config.yaml
n_layer: 8
d_model: 320
n_experts: 24
experts_per_token: 1
d_expert: 656
d_shared_expert: 0
activation: "swiglu"
moe_layers: [1, 2, 3, 4, 5, 6, 7]
router_score: "softmax"
normalize_top_k: false
routed_scale: 7.1
balance_loss: 0.0194
balance_bias: false
init_std_router: 0.0314
lr_router: 0.00136
n_head: 5
n_kv_head: 1
head_dim: 64
vocab_size: 4096
norm: "rmsnorm"
norm_place: "pre"
norm_eps: 1e-05
positions: "rope"
rope_base: 10000.0
rope_fraction: 1.0
qk_norm: true
attn_scale: 0.125
tie_embeddings: false
parallel_block: false
init: "normal"
init_std_qkv: 0.025
init_std_o: 0.0
init_std_up: 0.025
init_std_down: 0.0
optimizer: "soap_variant"
lr: 0.0027
beta1: 0.95
beta2: 0.99
weight_decay: 0.041
lr_head: 0.00924
warmup_steps: 77
schedule: "wsd"
decay_fraction: 0.605
decay_shape: "sqrt"
final_lr_fraction: 0.0
batch_tokens: 131072
seq_len: 256
doc_mask: true
train_tokens: 1157000000
steps: 8828
dataset: "wikipedia_en"
Below are experts of layer 4 (counted from 0) of a mixture-of-experts language model. Rows are named router (the router's row for the expert), gate (a neuron's input weights, with its number), up (a neuron's input weights, with its number), down (a neuron's output weights, with its number) and show model dimensions 280-319. Each number is 500 + 50 x the weight over its row's rms, rounded and kept within 0 to 999. Numbers have three digits each.
Before each expert's rows: "mostly gets" lists some tokens that are sent to it at least half of the time; "comes before" lists some tokens at least twice as common just after its tokens as in all text. This comes from a sample of Wikipedia text that the model never trained on. Tokens count by the router's weight.

# expert 10
mostly gets: " A", ");", " ===", "ior", " ==", "A"
comes before: "\n", " ", "cc", " S", " N", " P"
router:416500527537492559495438509516521565514518503441588515572541496448598456648551515593490444510463418436439497442492412477
gate0:606363471462469469533528515508565494457469476505452512507490580518475487520488501479412576586479572462445419426438479436
up0:523581481405546491460517524539496526425478464539532523561500519554502523537501481493499346403503525551493535462509546499
down0:554604486446573523412516472362507417460447546551577518535457599554551466564493527474532535428527561567495534441493584515
gate1:510519372511440550539451489611487569574590534497595462443507491516429457447445521520477489501530460476499526498500467495
up1:545372477427518551510493439470524424537490488582464497568425466458361542526522338504534525470507504504484513509505471462
down1:523542584574560414582524345511543476473546518403617498545440553450503507481484516515558508511498427521514500544514468488
gate2:456455529449568434518514527439389422559552480461392444499499502506614581390559505563492428447426500577546533558614437459
up2:492425530571515425593471462446526422529439519468474485496499563534478535621501469540496571518588507463479429500440579487
down2:459495550597521459476563483564568513511538533494481526487468472406592573485544502387397494511563517492423466562488414501
gate3:539519544571416526549474500487443472537455558460375560537672587487467536423499461523519576487551475546464516471585429410
up3:549502502456472471456492609568503411642557571412628443477442424504519455619519487452500420430496525404515522542499422456
down3:476451517446473494476578548542522527454564568505485383523484395444518546471476513513489504540560478507483523530404497498
gate4:519602472553498473473547477539541557517479500478469527535527503495452503512494508538441504530491454561538498564535495472
up4:508526476608444495516510514439439471435479457505545488436554491510539530556477552494503584422542407539493451472443556527
down4:498566453515498467489566475523519558588507550431483586484453503473569458572542472475475478449506595518391563518556436415
gate5:568541433512451476636512524465519581488454488461510406436464537526496536661373580491434435554453476499492552445609553586
up5:526447497511506432510487485575575461437489523556617499513526556492573529527528480539562478507465478603436554420523519435
down5:590515544417460415523478522497451472531468474481475453539517455484531424469542464453558553573544517471571496481489452428
gate6:495487523476447538494544547492488554533549622493519452463533494543441458485475487606519533462448454543504476492446499549
up6:532459475534553520551469417454457412446596420486515541517437514414471575514526459434501497367572415468571548476494549541
down6:528484495526582502524510470448589460514470492483530536393389534550406513524455534461434460465517458392531521576471596468
gate7:471560541483456623376543571514458515568439506547496485485499510507491395520481572491502467458555494491488458531592526494
up7:378446477511472550392524563465454429489431523541549507426423524494551431503599599455533516420430442499469417484622573508
down7:519509547394478488535437524571497479453521497521524471426449532491505516515484545504520544446515483562525548422499472451
gate8:490474480509419450579423460582538426557459560459530456517562473576472594470552482479535489418462528485503539453428484439
up8:629550546493503520497525524478523499479573519517563434435487417575551567483567541507477506490480524537518434465455535463
down8:450411502450485515535496612496472502372461579502510446493454474493436479506561541450528528538500463536461501545547453464
gate9:506506498499555485465595583560450483516498528575342510477520538530551551432519460514507459484617465577568553551438543433
up9:493633437467506465563415487498433407510505420431517389505498482597506405541414612462525477433450497509518469498494478553
down9:453465528521556437499406539493532478458563470410582473443383579491548472449516461496497429543525569490512599526443540502
gate10:578527508449579450533508518487533448427419519472462655424396528465528477489511397498546534467454471545505464482558464395
up10:510525452489461613590518528453539474485504561538473492431377495391517495546527567438566506449513391466510549490537544427
down10:430533524432448519444484503559505552500547529560427452599516417512549482447435454452528511508499462467519469486541459644
gate11:449504519494555528480449560446476559439427506525537529509481558510493435552510534490396488442492448447580430475494566423
up11:488595563542526605486489610504472499394466483492556510484536477471502493440495481454414523402521519503434555446463523553
down11:522484449466522516491475469439559506583346491481513497460543404538470531532504442376413500502390496529635432481452477460
gate12:461511473529525495518446557585448508507471501512509556516515475546456470501518662609455452419460599546537630464486407417
up12:493556549485413534580566497568491563461424572545545561543565498506502493529447421386417553479444448537574430471580448547
down12:455534496598551513426521544454511460416412573444471503500449484505432516546496522494555455616407537454530511531389513402
gate13:465547505525473440628458530534529497491478552643502552470517598434539623604407447420453502526484539463449514501560489599
up13:448465543531423582471518529505426381530410525503466531481463580495422473485497461433517395530530496493418407508521467529
down13:491372533493539486515521526477514519495449476503489412407576463450434475493593469586536544514484456537480519535493508493

# expert 2
mostly gets: " ch", ":", "–", "/", " :", " *"
comes before: " ", "1", "2", "year", "s", "M"
router:492485586445391495408554493565465470478447492515448472532398502501501474591537572564441532503514429555439502413557457522
gate0:491476576490530512457588466489459473456532524582511468529506545551506521499533477500548491473464371460531488509526491475
up0:494492527454556548571476511474555470543466540520531478555463607541497547429564515456548527518402525565495537438464530516
down0:485476478466411534505460450412492522510549461510508549498477623429488471472536540457426514510515490544494424549472567479
gate1:464496418585458474540439526450552455573445565503500389496491574546481609580545531527476494531474439498501498456618422490
up1:414526455516521495476527525507528569503498452454504570458555489561510517566398536550513452455443480566638582570569512470
down1:537592469530521536455527535545540441498498427484463534506585510518554437606526504493525485436457503544610418536506536444
gate2:560496549479429452496473538509526592413501467519500514529436595460546600522484505486440533500500471511441501549417569513
up2:465570430455456468506414496532484549414447521507416486498569574479582560387467453486497539506478475530500467529538490526
down2:526538492470462518463447520546529513541458441517549462448548427484485458440506491514471630474479489459546549451397503523
gate3:522369392521531516501481433500586528539477539533464447545523412550567583479468520426483529515533447494481641439503429498
up3:496525458561539495458606565507462516482540517490462570559544457502447558502372449484536528502511529472445536512475461380
down3:465503566414492519474439464419493560508496563395556491576505601490511505489396550533472388540366418466485457468461482477
gate4:505491617573432501477548456513579545489474536451476511476502384551526486502521352530508487562457528503548442460563569505
up4:519487439521586430538497533553498460443446493553580483472528570562494578520459455520428569509528538484509492502435446462
down4:597500452479562423561485548512546514463495518514535461534479466471461593479615475460471495501510502457578475453475482470
gate5:412538421580473453529481526501467505460499450455549532434463476494420479458552549461522423539540446527441490509497466556
up5:540590511432515501514596604541507498456546559442488539468491593473449498462505515529539527489493464474540454472499599502
down5:514510518444481500540508507434453443503520444451537438460519515484538465523445539474500523421551479482537515426594577565
gate6:501446547517627488544624421523500473453619490461554507483501533452463549462498536401513477599601597575401502480535586455
up6:485474421441478488552609496472528510482529449487532509489520515487526505466585463384516426592529482532478520405445545534
down6:471585480455505529464455476526572489538435509527532496448453557453514583475511572568430440577538443490474502514407451463
gate7:449444425537446471482562482503497484521560445527497469498412520468463489490503485588555578508478487456502518463546510488
up7:465522440458514446499515549448509521446497493536495544481486546615595506504468387437535459491383520461521486508458543461
down7:538565501433482464431462448564549520605509504417489540492461439505506566537574440556452557499464561488511519497503472471
gate8:532494456518494488570470509514515525465480525561481559455574436612504448520534475514495397458535526526575504456557527433
up8:509438569480418480522520425431551505552452495506511513544556530402505465478466432476478507587534586490509562582477384446
down8:448410503504507502501542458507475536477596509496472495529446517574453451536512556431571432514420495480547483462590542525
gate9:528449463509433492617481491578480512487439476449527522476513519529645496516548506365463477453428507590479474406480587480
up9:504553366500539435480497510513575535457528445498546506476518476550415446495439557551555520519478557542581527603447494546
down9:459487467470520485539432570612521447433470524574565514457453546490511425549460454492473597426516468565445470472530435507
gate10:520555549530515510510526486476487597501498547439561525589469527464435537421516543522466530464492519468517509468598496451
up10:423476485557471578471459510496525476520498609588388602456432446542469452531526461523473518569467533530483456496429489461
down10:394605538495408494582573423498527502446415454454503534498507437542507499459498519505541558473511471419495498571473524586
gate11:445497520456540459367589497514546473516487500487507556496491571479389451486489562471557510513470568435483566446483458485
up11:441515459518547510514449560538511544612484521474468519511431525545492497462494497531440426419479479548457456409488395451
down11:487477520434565531491549415526573433452493590523647501489515554479519473526525493533524586544493435478460437396590492521
gate12:576531609452524533533459512525551544495524497473593499512515432403421541516539547499512483482463519523550590432543571477
up12:433572513456439510546448555541535440604456575530541549582493457527425553423588525478545532515551438490543590484484448472
down12:424521529421524500487587449446506498480469503489514460436554522501551545538522508551537518533440383509520535519534470496
gate13:549517484491442659405432471532486443558535481439449503495469488475451603523462552523500503508454488533478516527530492453
up13:500422579456428495503506591484472385595413512528507499433523571496532420471550482504567541603442540464530521547426460458
down13:582497531464474495632568530500588554507520508494473499641434451596504547434447598457426465469421428429492493550425542526

# expert 1
mostly gets: "\n", " Par", "err", " Fran", " par", " rul"
comes before: "-", "|", "\n", "==", "=", "The"
router:431450504531559496369471508539501502516569518501514421449470534567426420572539506436519495511502566441545564514506532516
gate0:521610360399483488429485481517547467465553548532524539452508499508408519564515556522435506439415480450555501486429482483
up0:505514598584497498537545510515457485509481476400470460481513439505539473522479520527555418512569503625466551466564474521
down0:505575467504447534615489484467433424458479414429441503490449499443533547479478512572481538503516544534480510495534420522
gate1:501533400454565478565525514593530567552499418527515509487538468544513463527576572589446560465462502507479525436518596550
up1:556564528497517508574488398475433474522519501557537465519523539527548469435587376377484403529519492545454551555514476451
down1:528555495435468495520407452573583536564525463461487508500477479385554468455534518546558514442507517546487553521569436518
gate2:485436511441514468467531471504510497521540522470645490469446439468492483508406540440502554497510579542564580529446531470
up2:499616485573390503573497483530498536491518451591527485563459492460511536574516518607498498556480426494441463410447482571
down2:454439495466430445476417474587550457529470571563547567428476483609540521516590469556516503538396515448495460553524464504
gate3:579519494478440491524579537534503470538477555491412505580564498476521462510429553477457448494474516397537538534391445499
up3:607488507494505542526456416502511594483502541517519504467564524470504504495485519510499474509483479548494510511488415533
down3:469556506504535538469483408531435473553546496550533530488447502572431544501518512581482482487611467419494559438465442446
gate4:487463468460542416530562454380511504433458432516469514474556478579559454435549479607480482487417493517525473435587475535
up4:517497499454504477542504541452492415461395489447568568514469457431462466455535494613549436436479435550531462542562491596
down4:543565463586425429355438436458514457462496441514495418462557532454388491488535497532493402481496452452534498446553535523
gate5:570439441501482524513398396539446532557456498556501476559450550494493478580555527451529520486499404481511492486498555469
up5:531470506515483515480488415581497537681496471567454473468450527487428516594509429480508466508519500560529542405491619471
down5:466495477603496488547449493443473480493478440487606504528480504498548503582591470547463383503449430475538575456491505462
gate6:483444498446500551561553466535550550530481469525522506562480522516509631480421566546325446499527532522577483467446535530
up6:497548533496549563415476529590443509571503458459449579573488404476432463532512531506503504499439528450541602515529483477
down6:463537436550578464549546587505496471424507397481483401502410506404499544549538454637398604342423406486560409586551493533
gate7:493500476428514429535610483457386571459545509417448603476576582467514566619512540518469522461498539518505498484423549470
up7:556522574407487396386580495447583469550462497451406464517538547498467472498508471514466511439592501528525608503534454520
down7:491423567451362510439475566507532505470520535475541536564494500515524449466485463537590431470484572514571472509489430426
gate8:478420533534469566427450566516541505490432405500444470484579563524431475564467454461546479468518481509508519494583569529
up8:466543536538484438442543534422533561549463502470486476540535449364407452512504442594599522535525522435537533514419484543
down8:462523617477538424514511557454493448405540437483463478453412437456505507489470486480320468408525504597473501414549501479
gate9:517362520582450521503453508563527479547481555465500453437475503554590463521441478449391512537590509547495498512485367449
up9:629424457550385543463517435456490497532515537526445448484478541484527534515421522487454457541555598604391402557458501536
down9:557391479450415579555590399494498489477461579473616576475377496463478448525485489515416547433446549563471456558454476444
gate10:521517583520544516580513428488518491600525546515471521526519500512481469535463440538451468396531581529580459599652492483
up10:450510560421620492489581433518470482583428517525422557439503515408491481483499427524472449398644547513472499551596497523
down10:444511496613516487417459491452540494488563454473536546552411549510590476519489406477487466480518428503522531438435496517
gate11:582447444521505576431616531502537540466442550561422557473488491504332545497390575563543487572545506495499493441503510541
up11:581518421503518415500524550487493561459573496504442384580510506496551443540479561546536508486407437479452541551489419518
down11:604576505388376519472469558540459478459469527480527398443584451527543521455433446529447502601470518557453460429570425431
gate12:484515534386464580466504526533394481417511484539429494407549558471576492470505509453587518478490504560519535471457410462
up12:543515483490521509471532481443484417524459384486441505554475476600520565583567513500529508534446547500490502482544496570
down12:518500549504522428495520565486533483545572576387521506530465489421439441498461537675552479493423434509518539591479416471
gate13:465472458524396539473486550524415505437495441492552477488471562501519516517568523687419474452457458473526517453526575534
up13:501530519511539474515544385408509399453486433452514415531527504415450488455421513508566418430569492464630478454438537537
down13:521438537476504501450381431468472498525606498485499392523462550477418553493447522500506372492483410531622449472417500451